python train.py --num_hidden_layers=10 --experts_per_token=2 --router_score="softmax" --balance_loss=0.0197 --init_std_router=0.0317 --norm="rmsnorm" --norm_eps=1e-05 --tie_word_embeddings=true --optimizer="adamw" --learning_rate=0.00176 --beta1=0.9 --max_seq_len=1024 --max_steps=4914
Below are experts of layer 7 (counted from 0) of a mixture-of-experts language model. Rows are named router (the router's row for the expert), gate (a neuron's input weights, with its number), up (a neuron's input weights, with its number), down (a neuron's output weights, with its number) and show model dimensions 160-199. Each number is 200 + 20 x the weight over its row's rms, rounded and kept within 0 to 999.
After each expert's rows: "comes before" lists some tokens at least twice as common just after its tokens as in all text. This comes from a sample of Wikipedia text that the model never trained on. Tokens count by the router's weight.

# expert 2
router,207,230,143,181,192,220,159,165,189,194,189,170,183,190,212,201,185,205,216,209,232,231,206,226,202,226,220,187,160,187,213,173,224,190,186,200,172,224,196,171
gate0,179,220,188,194,209,178,199,185,204,239,212,193,208,201,174,217,196,185,198,234,199,225,221,200,228,179,153,203,216,197,204,209,165,178,260,170,231,216,201,216
up0,194,214,188,220,225,219,196,216,177,235,200,213,191,191,172,210,206,187,208,204,213,199,178,209,209,221,204,209,184,188,202,159,211,214,207,186,208,222,198,182
down0,192,197,221,235,226,217,158,167,193,203,186,218,201,222,210,171,163,214,164,213,209,238,218,195,170,202,223,220,201,209,191,186,200,211,196,213,238,225,210,242
gate1,207,236,193,194,168,203,188,234,220,193,205,208,164,201,192,232,271,227,179,194,207,222,178,197,203,237,196,231,168,198,197,195,189,216,197,173,173,205,191,205
up1,218,220,172,191,201,230,181,190,204,185,221,212,158,203,204,240,215,214,215,185,185,211,186,204,164,193,218,221,167,173,214,202,220,222,201,200,199,188,204,159
down1,203,201,204,148,212,206,220,188,203,207,183,235,181,172,194,201,183,198,218,179,193,167,192,211,180,226,195,213,198,216,196,183,229,191,200,182,201,190,190,180
gate2,215,225,164,195,223,214,210,190,199,233,172,190,230,179,177,198,216,155,254,172,216,172,229,188,221,198,210,192,255,170,222,211,198,218,230,214,205,244,228,201
up2,188,210,217,202,206,242,176,219,212,171,161,196,199,215,169,194,223,197,212,228,211,205,207,184,195,203,196,174,216,209,219,202,201,207,181,202,172,216,184,205
down2,212,185,195,175,212,180,216,173,195,180,196,183,220,212,251,212,197,221,214,187,189,192,175,233,191,185,226,213,165,204,232,199,202,188,191,193,179,199,226,208
gate3,214,206,199,170,196,200,189,143,153,214,174,218,234,181,219,215,217,175,202,204,212,177,216,194,221,207,202,185,199,206,184,184,201,174,223,222,226,213,211,200
up3,144,208,205,178,212,203,200,180,198,200,208,177,168,190,167,155,214,204,207,187,220,187,178,164,218,202,207,232,209,238,212,204,205,218,209,196,175,212,178,242
down3,196,224,202,183,200,210,210,205,248,163,182,176,190,190,176,172,210,177,193,193,195,180,183,195,197,192,228,192,201,166,176,225,215,208,201,188,167,175,190,200
gate4,187,180,193,198,194,203,180,201,212,225,179,201,203,209,180,218,218,220,195,209,233,217,189,206,209,211,170,208,195,225,219,211,195,199,212,218,197,173,232,200
up4,209,214,190,207,211,217,173,184,260,227,200,201,197,169,214,196,193,201,196,223,199,238,164,220,203,192,206,209,178,221,192,202,199,195,199,220,198,167,175,220
down4,198,212,193,191,197,224,200,201,205,227,217,189,141,205,216,214,229,195,212,187,224,168,218,190,241,185,204,213,217,206,184,155,219,173,225,195,185,174,233,184
gate5,229,212,210,219,240,225,186,195,213,179,212,219,215,166,168,231,199,181,203,199,201,184,225,234,203,211,193,218,200,196,221,175,195,167,209,218,179,234,183,193
up5,225,204,186,209,182,148,234,164,193,214,186,200,196,215,236,199,217,178,193,231,199,223,212,194,177,219,191,220,208,209,211,234,202,170,219,210,218,212,180,198
down5,183,170,199,227,224,172,203,201,203,191,231,218,202,211,215,184,207,227,188,197,211,183,223,214,210,250,214,193,174,211,206,240,191,217,199,198,227,209,200,182
gate6,188,212,200,222,202,173,218,202,231,190,225,193,199,156,203,232,183,213,219,226,207,184,233,175,208,170,186,225,184,236,201,190,204,188,177,218,186,232,164,187
up6,189,196,183,197,231,232,199,205,204,206,214,187,223,213,221,233,203,222,245,203,253,182,207,193,202,189,190,229,209,194,193,211,174,216,221,189,236,209,211,172
down6,206,204,213,207,189,194,214,160,163,215,200,198,163,196,217,198,196,208,166,157,206,222,221,193,177,191,215,206,195,195,196,220,188,239,181,190,189,218,233,214
gate7,202,208,184,222,176,201,181,219,181,227,186,211,186,193,200,192,233,208,195,246,210,232,228,189,206,173,206,182,166,190,208,157,137,227,215,219,210,201,187,208
up7,226,218,164,224,186,204,201,208,173,231,220,182,231,204,227,189,169,227,210,191,186,177,197,209,222,205,199,224,206,152,177,227,180,186,210,180,170,192,200,193
down7,171,222,220,184,185,212,192,214,223,198,203,159,203,202,174,234,224,217,203,208,173,235,191,197,177,196,238,192,220,178,178,236,210,152,188,195,175,184,179,210
comes before: "–", ".", ")", " | ", " |", ","

# expert 23
router,186,223,177,223,185,172,221,204,229,230,223,187,197,234,212,200,242,203,194,174,224,226,227,185,207,180,195,191,182,207,203,185,198,229,177,205,241,187,207,218
gate0,172,196,202,169,206,190,188,182,190,215,200,192,182,220,210,188,246,222,216,240,200,168,218,195,198,244,153,177,197,183,230,193,179,167,176,219,175,203,192,210
up0,175,198,192,203,185,205,195,214,197,184,208,186,209,179,208,234,204,184,186,215,188,183,186,171,227,210,224,164,187,195,198,215,226,182,183,249,162,196,184,216
down0,223,164,223,169,208,234,190,197,185,184,194,270,230,203,202,209,182,206,205,224,162,216,201,172,179,198,196,221,180,207,221,176,186,174,180,227,234,202,213,238
gate1,190,219,189,228,228,193,213,198,201,213,230,224,214,207,189,172,215,187,187,162,213,182,215,224,193,194,204,235,212,200,210,213,202,174,221,201,211,174,228,210
up1,224,186,200,171,180,185,218,237,173,207,204,220,185,194,186,203,228,186,181,203,207,171,237,195,167,188,162,238,181,181,212,206,181,156,182,170,206,209,183,217
down1,197,227,177,190,213,182,245,195,177,196,176,223,236,213,159,171,209,208,203,208,191,204,185,217,190,237,179,203,176,212,191,214,184,196,188,184,214,173,212,215
gate2,160,189,194,212,242,188,155,224,203,222,214,262,193,200,197,190,235,188,208,194,194,205,182,197,185,215,182,181,225,209,195,188,180,229,182,217,207,227,190,176
up2,205,197,212,176,180,201,202,178,225,208,211,262,213,222,191,232,202,198,219,226,150,204,192,221,189,225,181,212,190,167,178,232,191,171,207,194,181,167,179,191
down2,179,200,219,197,172,209,221,211,198,171,185,216,216,214,171,213,213,187,207,213,244,195,206,203,159,206,196,230,236,207,208,187,176,198,187,225,182,205,211,175
gate3,177,199,214,216,199,165,211,218,196,214,184,213,200,199,177,200,226,222,197,191,187,260,166,203,191,215,181,218,217,190,230,196,163,200,229,218,181,235,209,202
up3,188,205,216,200,222,178,222,208,209,205,199,220,178,208,192,252,185,201,199,201,203,218,198,200,186,192,214,184,204,181,169,194,230,214,217,191,209,207,181,204
down3,190,165,202,206,175,225,216,194,186,187,218,195,193,206,187,222,253,158,205,216,210,190,163,190,201,200,205,166,204,199,190,155,177,220,161,193,198,186,227,205
gate4,226,214,178,215,212,244,180,219,201,191,176,201,203,192,186,182,226,224,187,196,216,207,204,217,181,184,218,188,198,193,171,223,213,196,179,221,193,194,230,170
up4,189,181,229,172,225,209,225,202,181,211,226,168,208,190,203,201,207,161,225,190,190,194,186,181,215,220,169,220,186,232,193,249,210,161,218,178,174,202,194,179
down4,177,213,176,191,220,214,186,192,163,177,203,246,176,204,188,229,234,172,217,206,184,192,182,215,217,193,162,215,232,183,174,221,233,192,209,210,159,217,176,202
gate5,207,211,220,194,232,176,232,181,208,199,213,186,207,197,180,233,201,230,164,192,173,219,227,197,186,209,177,192,193,189,242,191,205,219,204,196,184,224,214,178
up5,259,217,169,223,197,200,188,176,196,198,175,227,208,160,191,205,224,200,193,222,203,199,191,200,188,191,172,213,171,207,175,166,160,194,192,213,190,208,183,191
down5,218,187,213,172,206,177,197,184,228,198,213,176,207,212,205,190,174,230,189,197,218,192,208,185,192,182,213,226,157,202,224,234,211,233,212,181,208,207,177,164
gate6,168,166,211,201,202,181,226,155,206,239,185,159,182,189,223,199,224,193,178,200,193,198,200,213,179,151,182,213,170,207,204,213,197,202,211,218,246,213,205,245
up6,176,186,210,195,219,189,217,197,181,199,176,201,215,188,202,196,200,172,194,200,186,206,176,244,200,190,195,224,183,198,197,207,206,187,181,183,206,191,240,213
down6,207,213,217,222,206,178,187,186,196,201,198,175,189,216,198,189,192,189,241,225,188,196,169,204,214,193,188,228,183,213,181,197,177,226,166,210,230,172,184,160
gate7,183,212,199,184,190,180,206,215,213,186,199,193,177,207,198,203,228,203,161,159,188,189,176,189,170,187,176,172,189,173,216,214,227,186,192,191,204,207,201,201
up7,201,232,204,180,216,174,192,243,207,209,209,198,189,205,198,183,217,197,217,193,158,210,185,191,194,214,230,172,179,221,176,196,208,208,193,163,224,210,196,190
down7,201,184,232,198,227,178,223,162,231,185,195,175,139,223,231,208,150,201,210,189,206,197,184,189,180,180,208,193,234,185,168,188,180,218,194,199,196,164,210,202
comes before: "0", "1", "3", "4", "6", "2"

# expert 14
router,168,171,219,212,212,204,178,201,212,206,219,183,182,217,215,214,217,201,188,187,194,180,225,217,181,229,212,204,184,201,202,191,177,202,220,173,199,180,246,207
gate0,211,212,187,158,191,202,176,177,159,176,181,170,192,231,187,171,205,177,156,190,192,193,196,217,169,157,207,193,191,184,165,222,174,165,216,197,205,209,220,180
up0,188,208,190,172,185,235,180,239,195,210,194,192,198,205,179,163,197,199,191,168,168,222,202,220,184,175,230,220,153,194,188,216,171,190,230,191,209,186,208,194
down0,192,218,194,178,171,209,200,180,194,219,200,225,210,199,196,168,193,186,194,211,229,202,172,185,184,191,235,214,163,189,209,177,187,207,222,180,199,201,193,215
gate1,224,211,164,259,226,183,209,194,206,173,174,202,171,174,235,194,175,181,192,181,216,211,200,206,199,185,192,177,195,185,159,207,203,209,199,201,214,186,214,197
up1,196,219,230,156,205,193,213,176,203,202,208,224,203,207,182,194,236,234,210,214,173,183,213,163,194,217,163,221,212,198,221,167,217,201,219,215,201,233,171,210
down1,186,237,190,221,231,205,193,183,152,208,215,203,196,200,195,199,226,194,206,193,187,166,223,165,186,207,185,215,175,191,218,184,204,237,190,198,180,206,218,185
gate2,240,205,204,189,220,194,205,182,170,199,220,174,215,174,192,216,196,229,222,214,232,227,198,215,189,217,174,218,177,206,195,230,209,221,183,191,204,205,175,201
up2,218,207,221,199,162,174,211,232,192,193,197,201,178,230,208,196,173,210,192,208,187,162,185,191,216,191,180,219,207,177,219,206,209,174,231,195,201,190,207,170
down2,179,188,203,207,231,173,187,205,201,202,197,170,194,193,212,203,230,186,186,177,218,219,204,191,195,192,205,233,180,224,202,223,206,201,201,198,210,221,157,216
gate3,217,196,178,201,202,208,174,171,246,238,216,198,197,178,196,222,211,180,237,186,188,216,241,200,210,227,200,211,183,164,220,193,233,219,209,195,210,172,184,182
up3,254,208,193,203,207,193,220,215,178,195,186,211,204,187,195,166,233,193,201,202,201,216,171,207,206,240,212,204,201,249,188,194,183,199,207,215,188,205,213,254
down3,187,193,222,217,197,211,164,155,224,183,190,208,214,222,229,221,237,189,191,221,199,182,199,237,204,205,195,211,175,200,206,234,183,183,212,188,222,201,190,191
gate4,188,198,195,192,213,200,197,174,197,208,184,230,213,190,201,200,186,208,203,169,194,148,206,209,212,189,173,192,212,194,235,202,223,186,221,222,193,178,209,166
up4,177,193,207,185,201,178,217,175,218,205,238,211,212,216,209,183,194,208,217,218,204,209,181,205,201,218,181,207,179,224,171,221,215,221,192,182,179,180,182,227
down4,185,220,184,204,178,193,193,190,196,191,223,203,161,193,217,198,218,205,202,239,173,167,199,205,225,213,192,216,223,213,179,215,193,192,194,202,201,193,226,162
gate5,213,210,181,183,215,204,198,173,214,227,216,166,200,168,216,195,233,212,229,173,229,217,234,240,210,145,219,199,198,217,202,200,196,196,213,201,213,202,210,180
up5,193,192,213,187,170,202,199,198,215,182,184,212,248,169,192,201,179,184,201,229,211,181,186,189,188,193,220,175,208,162,201,201,237,203,180,207,200,207,197,164
down5,224,228,218,183,213,211,222,219,195,230,231,215,223,180,200,187,165,189,213,176,196,201,196,200,218,196,198,210,187,179,179,241,181,188,190,219,218,204,215,188
gate6,219,153,214,192,221,213,191,226,187,183,177,200,180,199,180,189,228,178,192,185,218,189,222,136,173,206,205,204,207,200,193,195,216,205,185,204,218,230,210,196
up6,194,217,186,191,214,234,162,220,201,195,195,197,220,197,190,224,212,205,236,204,219,187,186,217,179,182,224,168,169,249,188,230,227,181,196,198,173,215,213,237
down6,205,192,203,188,227,227,201,201,201,182,196,230,198,200,181,180,200,188,218,204,205,158,199,189,161,197,240,187,204,206,204,207,215,167,235,192,216,196,199,213
gate7,204,195,167,209,222,190,202,250,198,211,230,167,186,186,198,218,209,202,202,206,205,218,177,182,202,211,218,212,152,151,206,190,157,188,195,205,245,210,187,177
up7,202,214,225,229,207,234,194,195,203,197,198,216,179,179,212,226,190,160,174,179,160,174,212,236,233,170,203,203,187,185,215,217,178,201,192,201,181,211,176,180
down7,219,242,207,226,199,205,173,204,210,207,189,198,171,183,207,209,227,208,172,216,196,199,200,198,217,190,240,169,196,211,193,202,194,196,206,220,174,170,191,180
comes before: "\n\n", " The", " He", " In ", " This", " In"

# expert 13
router,193,198,185,202,193,211,222,206,218,196,224,219,225,182,195,193,192,205,194,198,222,230,215,182,198,167,195,222,171,174,191,204,205,214,172,158,214,236,252,182
gate0,204,197,223,198,171,224,167,191,207,219,170,228,190,210,218,185,162,184,200,190,193,222,197,213,200,192,218,202,207,225,205,210,228,194,212,247,165,205,173,188
up0,171,188,185,174,199,225,151,239,211,179,166,235,180,192,193,222,145,175,172,174,199,217,203,217,237,226,225,223,221,208,207,169,198,197,208,249,177,198,211,206
down0,206,206,185,169,186,235,180,202,211,183,236,208,166,230,185,201,198,202,192,202,177,185,193,182,208,195,227,200,207,220,173,175,208,223,198,192,207,203,224,216
gate1,189,195,196,208,209,161,193,193,184,177,203,187,218,218,185,204,180,198,192,216,229,153,186,245,201,170,204,215,196,224,214,196,180,154,197,221,178,202,188,174
up1,201,197,220,235,199,172,192,199,192,207,247,196,193,186,189,197,206,183,187,242,240,181,203,213,211,166,210,218,153,205,186,171,194,178,207,173,194,226,205,184
down1,196,155,234,156,202,221,204,211,240,190,209,208,195,185,228,199,170,240,205,172,160,205,209,182,215,224,191,186,207,184,189,210,191,207,182,197,212,213,205,176
gate2,222,207,185,202,208,221,204,189,212,141,178,194,202,230,175,179,166,199,154,217,192,163,175,168,186,202,228,216,174,208,209,180,191,209,212,241,165,210,176,198
up2,208,237,189,226,190,186,205,197,214,207,195,199,195,207,212,193,200,232,206,204,197,185,186,228,217,234,181,198,190,191,198,203,201,212,204,154,176,175,194,212
down2,195,161,204,191,198,167,195,222,204,196,203,207,180,197,168,201,217,156,210,223,231,230,228,208,205,203,206,211,173,204,234,201,203,207,222,249,194,196,203,197
gate3,216,167,209,185,200,214,212,210,221,177,207,183,194,204,169,159,199,187,185,172,182,215,212,198,199,199,184,180,184,175,207,205,194,209,203,188,182,142,189,236
up3,191,158,207,179,191,224,225,190,218,206,194,200,208,213,203,167,235,176,204,166,179,214,183,211,213,203,168,201,171,176,207,200,181,215,185,191,183,183,193,242
down3,203,162,171,238,191,220,220,206,225,231,194,219,189,247,183,169,239,242,174,203,210,208,219,194,199,223,197,196,195,213,199,209,173,182,160,204,190,173,231,202
gate4,190,207,192,209,209,244,189,230,178,244,196,217,235,158,197,217,228,199,201,269,173,198,206,238,224,218,215,175,175,206,173,191,200,195,183,199,224,192,208,160
up4,195,208,200,192,204,176,226,143,200,159,205,172,190,222,217,212,186,183,197,172,225,179,182,198,175,159,174,226,243,210,242,217,194,202,211,215,185,198,205,242
down4,242,190,245,170,220,185,225,195,234,168,157,184,189,201,205,201,172,209,173,203,194,213,242,242,210,197,203,188,198,188,163,190,193,203,187,168,162,198,187,182
gate5,215,151,197,196,185,183,204,207,190,178,196,211,195,205,223,190,190,168,178,189,198,218,163,206,205,186,207,230,219,217,200,209,194,195,199,220,231,195,206,170
up5,219,204,203,201,220,220,195,212,180,216,193,212,235,231,208,209,210,189,199,231,223,236,174,193,204,200,182,227,197,201,171,194,221,211,195,203,214,171,193,224
down5,235,212,200,239,207,184,178,223,218,219,190,188,170,200,197,212,205,208,188,220,188,201,200,205,218,168,161,199,235,221,211,197,211,197,197,220,222,204,235,216
gate6,190,237,221,227,195,196,170,211,205,235,203,211,162,175,187,193,231,165,200,239,193,217,184,185,216,199,186,197,165,207,168,211,236,184,181,196,192,188,213,211
up6,214,195,210,194,208,199,199,205,244,209,168,203,224,172,186,213,159,182,176,224,189,165,179,239,226,236,209,189,212,207,189,183,238,226,203,194,202,193,208,260
down6,220,181,192,221,184,213,199,200,202,210,250,229,203,231,216,190,170,209,189,200,204,142,228,230,144,215,217,192,201,213,209,221,217,217,175,186,216,209,216,219
gate7,173,219,194,196,177,181,190,185,205,200,194,187,193,209,156,216,193,198,174,187,225,223,191,201,205,204,217,183,183,198,218,185,214,203,247,168,205,194,193,218
up7,192,173,212,190,180,169,170,184,176,217,235,173,240,191,227,214,220,201,176,188,178,221,207,208,188,198,174,155,188,163,185,230,188,206,180,215,222,184,201,215
down7,214,190,228,166,192,174,153,191,222,205,216,225,190,177,221,222,198,204,185,165,220,233,182,223,209,203,202,207,202,188,180,209,210,206,196,166,236,177,233,222
comes before: "1", "2", "3", "4", "5", "0"

# expert 17
router,213,172,205,238,163,172,188,178,197,152,211,175,182,168,181,184,216,176,208,203,206,194,183,188,250,222,205,181,182,218,216,192,205,220,200,204,209,146,231,200
gate0,198,193,205,222,212,192,179,213,186,212,256,232,202,213,193,189,197,182,190,194,178,179,194,198,179,213,184,236,176,232,221,188,187,206,213,188,190,222,227,186
up0,229,191,205,217,206,191,241,193,136,199,207,257,189,192,189,208,222,192,236,195,184,192,232,205,197,175,172,184,197,263,196,207,212,185,184,204,188,223,238,210
down0,202,219,186,221,218,208,222,203,250,170,221,208,156,179,198,213,164,227,226,221,221,195,172,234,184,221,173,203,184,185,209,172,210,225,224,155,217,191,210,221
gate1,175,208,204,195,186,201,217,178,209,177,210,183,206,209,197,234,211,173,194,245,219,166,199,216,201,194,154,223,187,183,209,189,228,165,203,209,168,244,189,156
up1,210,204,244,197,193,216,188,198,205,216,215,196,197,176,222,209,208,185,185,207,211,200,185,221,183,204,177,222,209,234,185,205,206,213,156,205,183,223,203,197
down1,224,209,228,183,174,185,202,195,185,185,189,221,212,212,192,228,174,210,174,214,197,204,206,203,193,185,161,221,199,195,189,183,157,227,201,185,234,218,190,215
gate2,184,175,202,187,211,190,193,223,220,205,214,216,219,220,173,181,213,171,201,218,215,191,211,246,184,166,188,198,216,204,183,216,208,190,189,163,222,174,227,185
up2,230,203,252,191,211,171,233,199,219,230,245,186,193,209,196,188,201,185,195,242,244,183,211,247,181,208,198,180,216,170,184,207,222,187,221,182,201,171,185,181
down2,178,232,206,189,170,221,214,223,210,181,173,218,192,177,203,215,192,183,204,213,178,205,210,183,189,233,197,178,222,208,200,195,182,192,186,218,190,217,204,194
gate3,243,204,205,232,219,225,200,214,195,213,197,223,193,179,157,212,189,192,219,199,196,203,190,224,207,189,221,197,213,214,204,209,189,197,209,217,211,185,213,159
up3,212,219,165,215,204,255,202,187,210,203,193,210,187,181,171,197,194,217,199,222,196,198,224,210,223,228,214,209,231,240,215,193,192,220,188,195,174,186,208,164
down3,177,182,173,215,208,195,186,201,193,203,224,202,210,182,204,210,221,213,216,181,197,169,203,230,178,206,187,214,175,211,218,160,203,210,185,192,199,204,245,204
gate4,211,180,216,218,217,199,174,209,205,233,180,173,208,207,170,230,226,169,219,205,218,233,189,189,189,190,189,173,201,190,170,229,229,184,192,202,200,188,187,204
up4,193,222,195,191,190,217,228,200,192,234,187,187,209,182,171,208,197,162,225,213,200,216,191,209,202,190,195,171,170,209,194,223,205,157,196,208,191,191,206,203
down4,184,210,217,215,183,197,207,183,171,216,179,218,183,212,180,206,177,204,186,184,209,195,177,182,194,251,204,228,167,210,172,216,190,193,183,164,196,234,212,221
gate5,217,171,222,195,189,196,197,201,194,206,202,243,199,206,193,206,240,180,174,172,191,240,192,189,225,191,211,183,189,235,192,224,208,189,232,193,200,194,204,210
up5,173,224,230,200,221,211,202,179,212,206,194,229,221,184,230,176,222,183,191,204,195,182,222,184,203,203,195,202,192,189,220,184,170,169,201,216,188,212,197,199
down5,233,181,202,209,185,200,221,204,204,197,199,221,186,199,198,223,210,190,177,216,242,164,218,180,204,222,196,215,223,169,221,214,206,160,209,217,211,196,163,178
gate6,205,182,207,203,165,177,208,213,246,187,212,216,163,216,189,192,213,207,174,200,223,182,204,183,180,193,186,204,203,218,181,215,200,225,183,233,191,175,189,175
up6,197,179,190,203,219,236,169,216,199,191,150,212,189,216,246,199,196,179,133,172,177,202,221,219,175,180,253,216,173,233,165,218,213,199,225,192,177,193,208,233
down6,219,192,183,194,220,201,215,177,190,182,199,209,170,228,217,175,149,215,184,210,186,212,184,174,203,200,212,226,224,203,193,198,222,229,244,184,217,198,210,210
gate7,180,196,194,172,188,185,224,207,208,215,190,216,229,207,179,198,191,175,200,173,193,197,165,202,197,175,186,181,192,172,209,218,184,183,211,172,184,189,202,214
up7,222,205,214,181,188,223,138,193,194,229,182,187,168,161,214,199,168,182,169,213,214,191,229,228,212,213,192,205,183,214,178,205,236,170,207,215,191,203,194,233
down7,242,203,215,219,236,217,162,196,158,188,181,197,209,186,201,219,225,182,222,200,228,177,194,218,218,234,235,193,207,175,214,178,233,188,222,208,193,197,213,246
comes before: " | ", "| ", ".", "; ", "–", "|"

# expert 11
router,163,211,221,196,205,201,167,212,179,183,273,216,219,202,192,188,208,205,203,217,199,199,200,149,189,213,230,229,230,209,205,191,196,222,187,239,178,186,175,212
gate0,167,158,188,174,204,180,196,188,169,176,178,212,205,208,174,177,236,213,191,200,181,194,207,205,213,210,199,202,207,224,200,225,200,170,196,203,178,185,213,217
up0,226,209,175,159,196,205,167,163,191,188,211,196,144,223,199,182,201,164,209,179,189,180,175,198,182,212,229,210,194,171,193,161,219,186,208,188,191,200,189,208
down0,203,238,224,217,197,196,191,199,207,191,204,222,196,191,217,200,223,230,217,194,177,202,163,213,191,202,260,177,158,198,192,201,188,249,219,222,182,194,210,227
gate1,189,167,194,174,227,170,194,198,172,196,219,165,162,221,195,183,187,208,226,222,209,205,203,237,185,198,188,180,223,189,213,214,214,198,217,228,196,192,178,203
up1,180,187,191,195,200,181,196,216,208,210,206,204,205,189,203,189,238,168,186,178,263,234,221,179,212,190,194,175,232,207,237,232,196,216,191,205,210,201,197,201
down1,204,222,228,169,225,198,197,206,205,215,208,205,187,215,198,205,192,203,163,217,164,203,152,187,148,180,199,196,196,195,190,188,187,181,201,182,213,192,219,200
gate2,208,197,188,220,197,179,216,188,194,196,171,179,206,203,231,179,192,187,217,202,191,198,215,221,211,212,185,193,216,160,189,165,190,221,193,204,190,184,214,220
up2,194,168,211,223,178,212,178,209,220,166,221,203,168,196,218,170,240,181,207,196,183,184,237,228,187,211,233,216,232,189,209,210,203,224,214,224,201,196,180,210
down2,204,208,234,204,180,235,200,193,217,227,228,180,217,175,202,186,172,222,222,199,159,170,143,186,222,197,204,187,197,221,179,214,188,172,195,199,168,220,222,185
gate3,208,213,193,220,228,180,179,193,206,171,197,207,200,206,206,167,232,179,180,200,217,220,241,199,191,229,157,187,191,233,195,221,218,200,162,162,222,223,191,200
up3,211,201,208,184,203,144,188,226,197,187,199,179,225,223,212,198,214,180,190,235,208,259,181,190,203,244,217,206,228,220,169,226,208,189,208,211,207,193,215,210
down3,166,209,193,211,211,200,221,187,207,206,196,176,149,229,202,216,209,207,203,231,226,187,196,223,141,198,193,196,209,178,162,191,172,211,150,194,186,216,232,211
gate4,212,211,194,213,203,199,189,195,191,211,174,181,201,191,200,221,193,199,209,170,219,223,193,206,223,216,221,223,205,226,195,173,160,168,202,182,179,209,221,198
up4,182,228,177,204,221,192,183,193,226,196,200,199,194,197,207,184,211,195,212,180,193,201,215,211,199,218,211,208,230,210,223,172,188,215,229,222,183,206,241,190
down4,197,208,202,193,248,214,217,222,215,210,203,209,183,217,222,227,209,190,218,242,217,230,200,184,194,187,215,181,232,246,226,196,199,188,173,181,239,219,198,186
gate5,189,216,186,163,204,207,182,214,229,221,187,163,220,201,216,199,227,204,192,166,215,206,177,202,181,220,192,184,238,192,165,228,196,184,219,218,209,190,223,221
up5,224,257,197,196,184,199,191,200,217,185,210,207,180,225,195,217,201,217,216,175,219,225,206,201,176,227,212,225,207,199,189,187,171,212,212,177,205,188,206,244
down5,222,184,213,181,162,199,236,220,219,226,222,180,213,184,230,271,210,191,213,187,197,202,230,168,164,197,219,167,211,224,223,213,206,210,171,192,239,177,198,225
gate6,219,189,200,212,207,199,202,203,196,181,213,168,169,206,210,190,201,201,164,215,196,202,194,227,189,185,202,240,191,186,196,205,208,217,200,221,202,205,196,164
up6,210,194,188,213,186,187,214,201,232,181,222,178,202,175,199,181,203,167,218,220,210,186,197,208,216,187,183,199,202,197,191,208,193,189,200,198,195,187,185,215
down6,199,246,218,226,188,208,227,209,233,220,185,181,203,181,205,155,206,177,190,218,196,214,212,204,212,191,191,176,181,200,195,209,199,218,214,208,206,193,223,172
gate7,234,207,219,209,179,166,215,199,229,150,222,235,218,204,228,169,209,164,222,195,207,190,220,196,192,207,226,192,212,190,208,201,213,185,205,240,168,218,193,231
up7,201,211,231,208,178,189,213,233,181,168,231,210,182,202,233,180,217,190,205,202,185,196,230,175,192,210,219,174,223,182,222,194,195,189,198,202,190,188,200,199
down7,211,212,198,234,178,211,173,214,204,206,224,253,210,219,197,240,219,190,183,191,200,152,169,197,240,199,182,169,231,185,177,200,192,156,218,168,190,225,180,188
comes before: "\n", "-", "- ", "\n\n", "i", "a"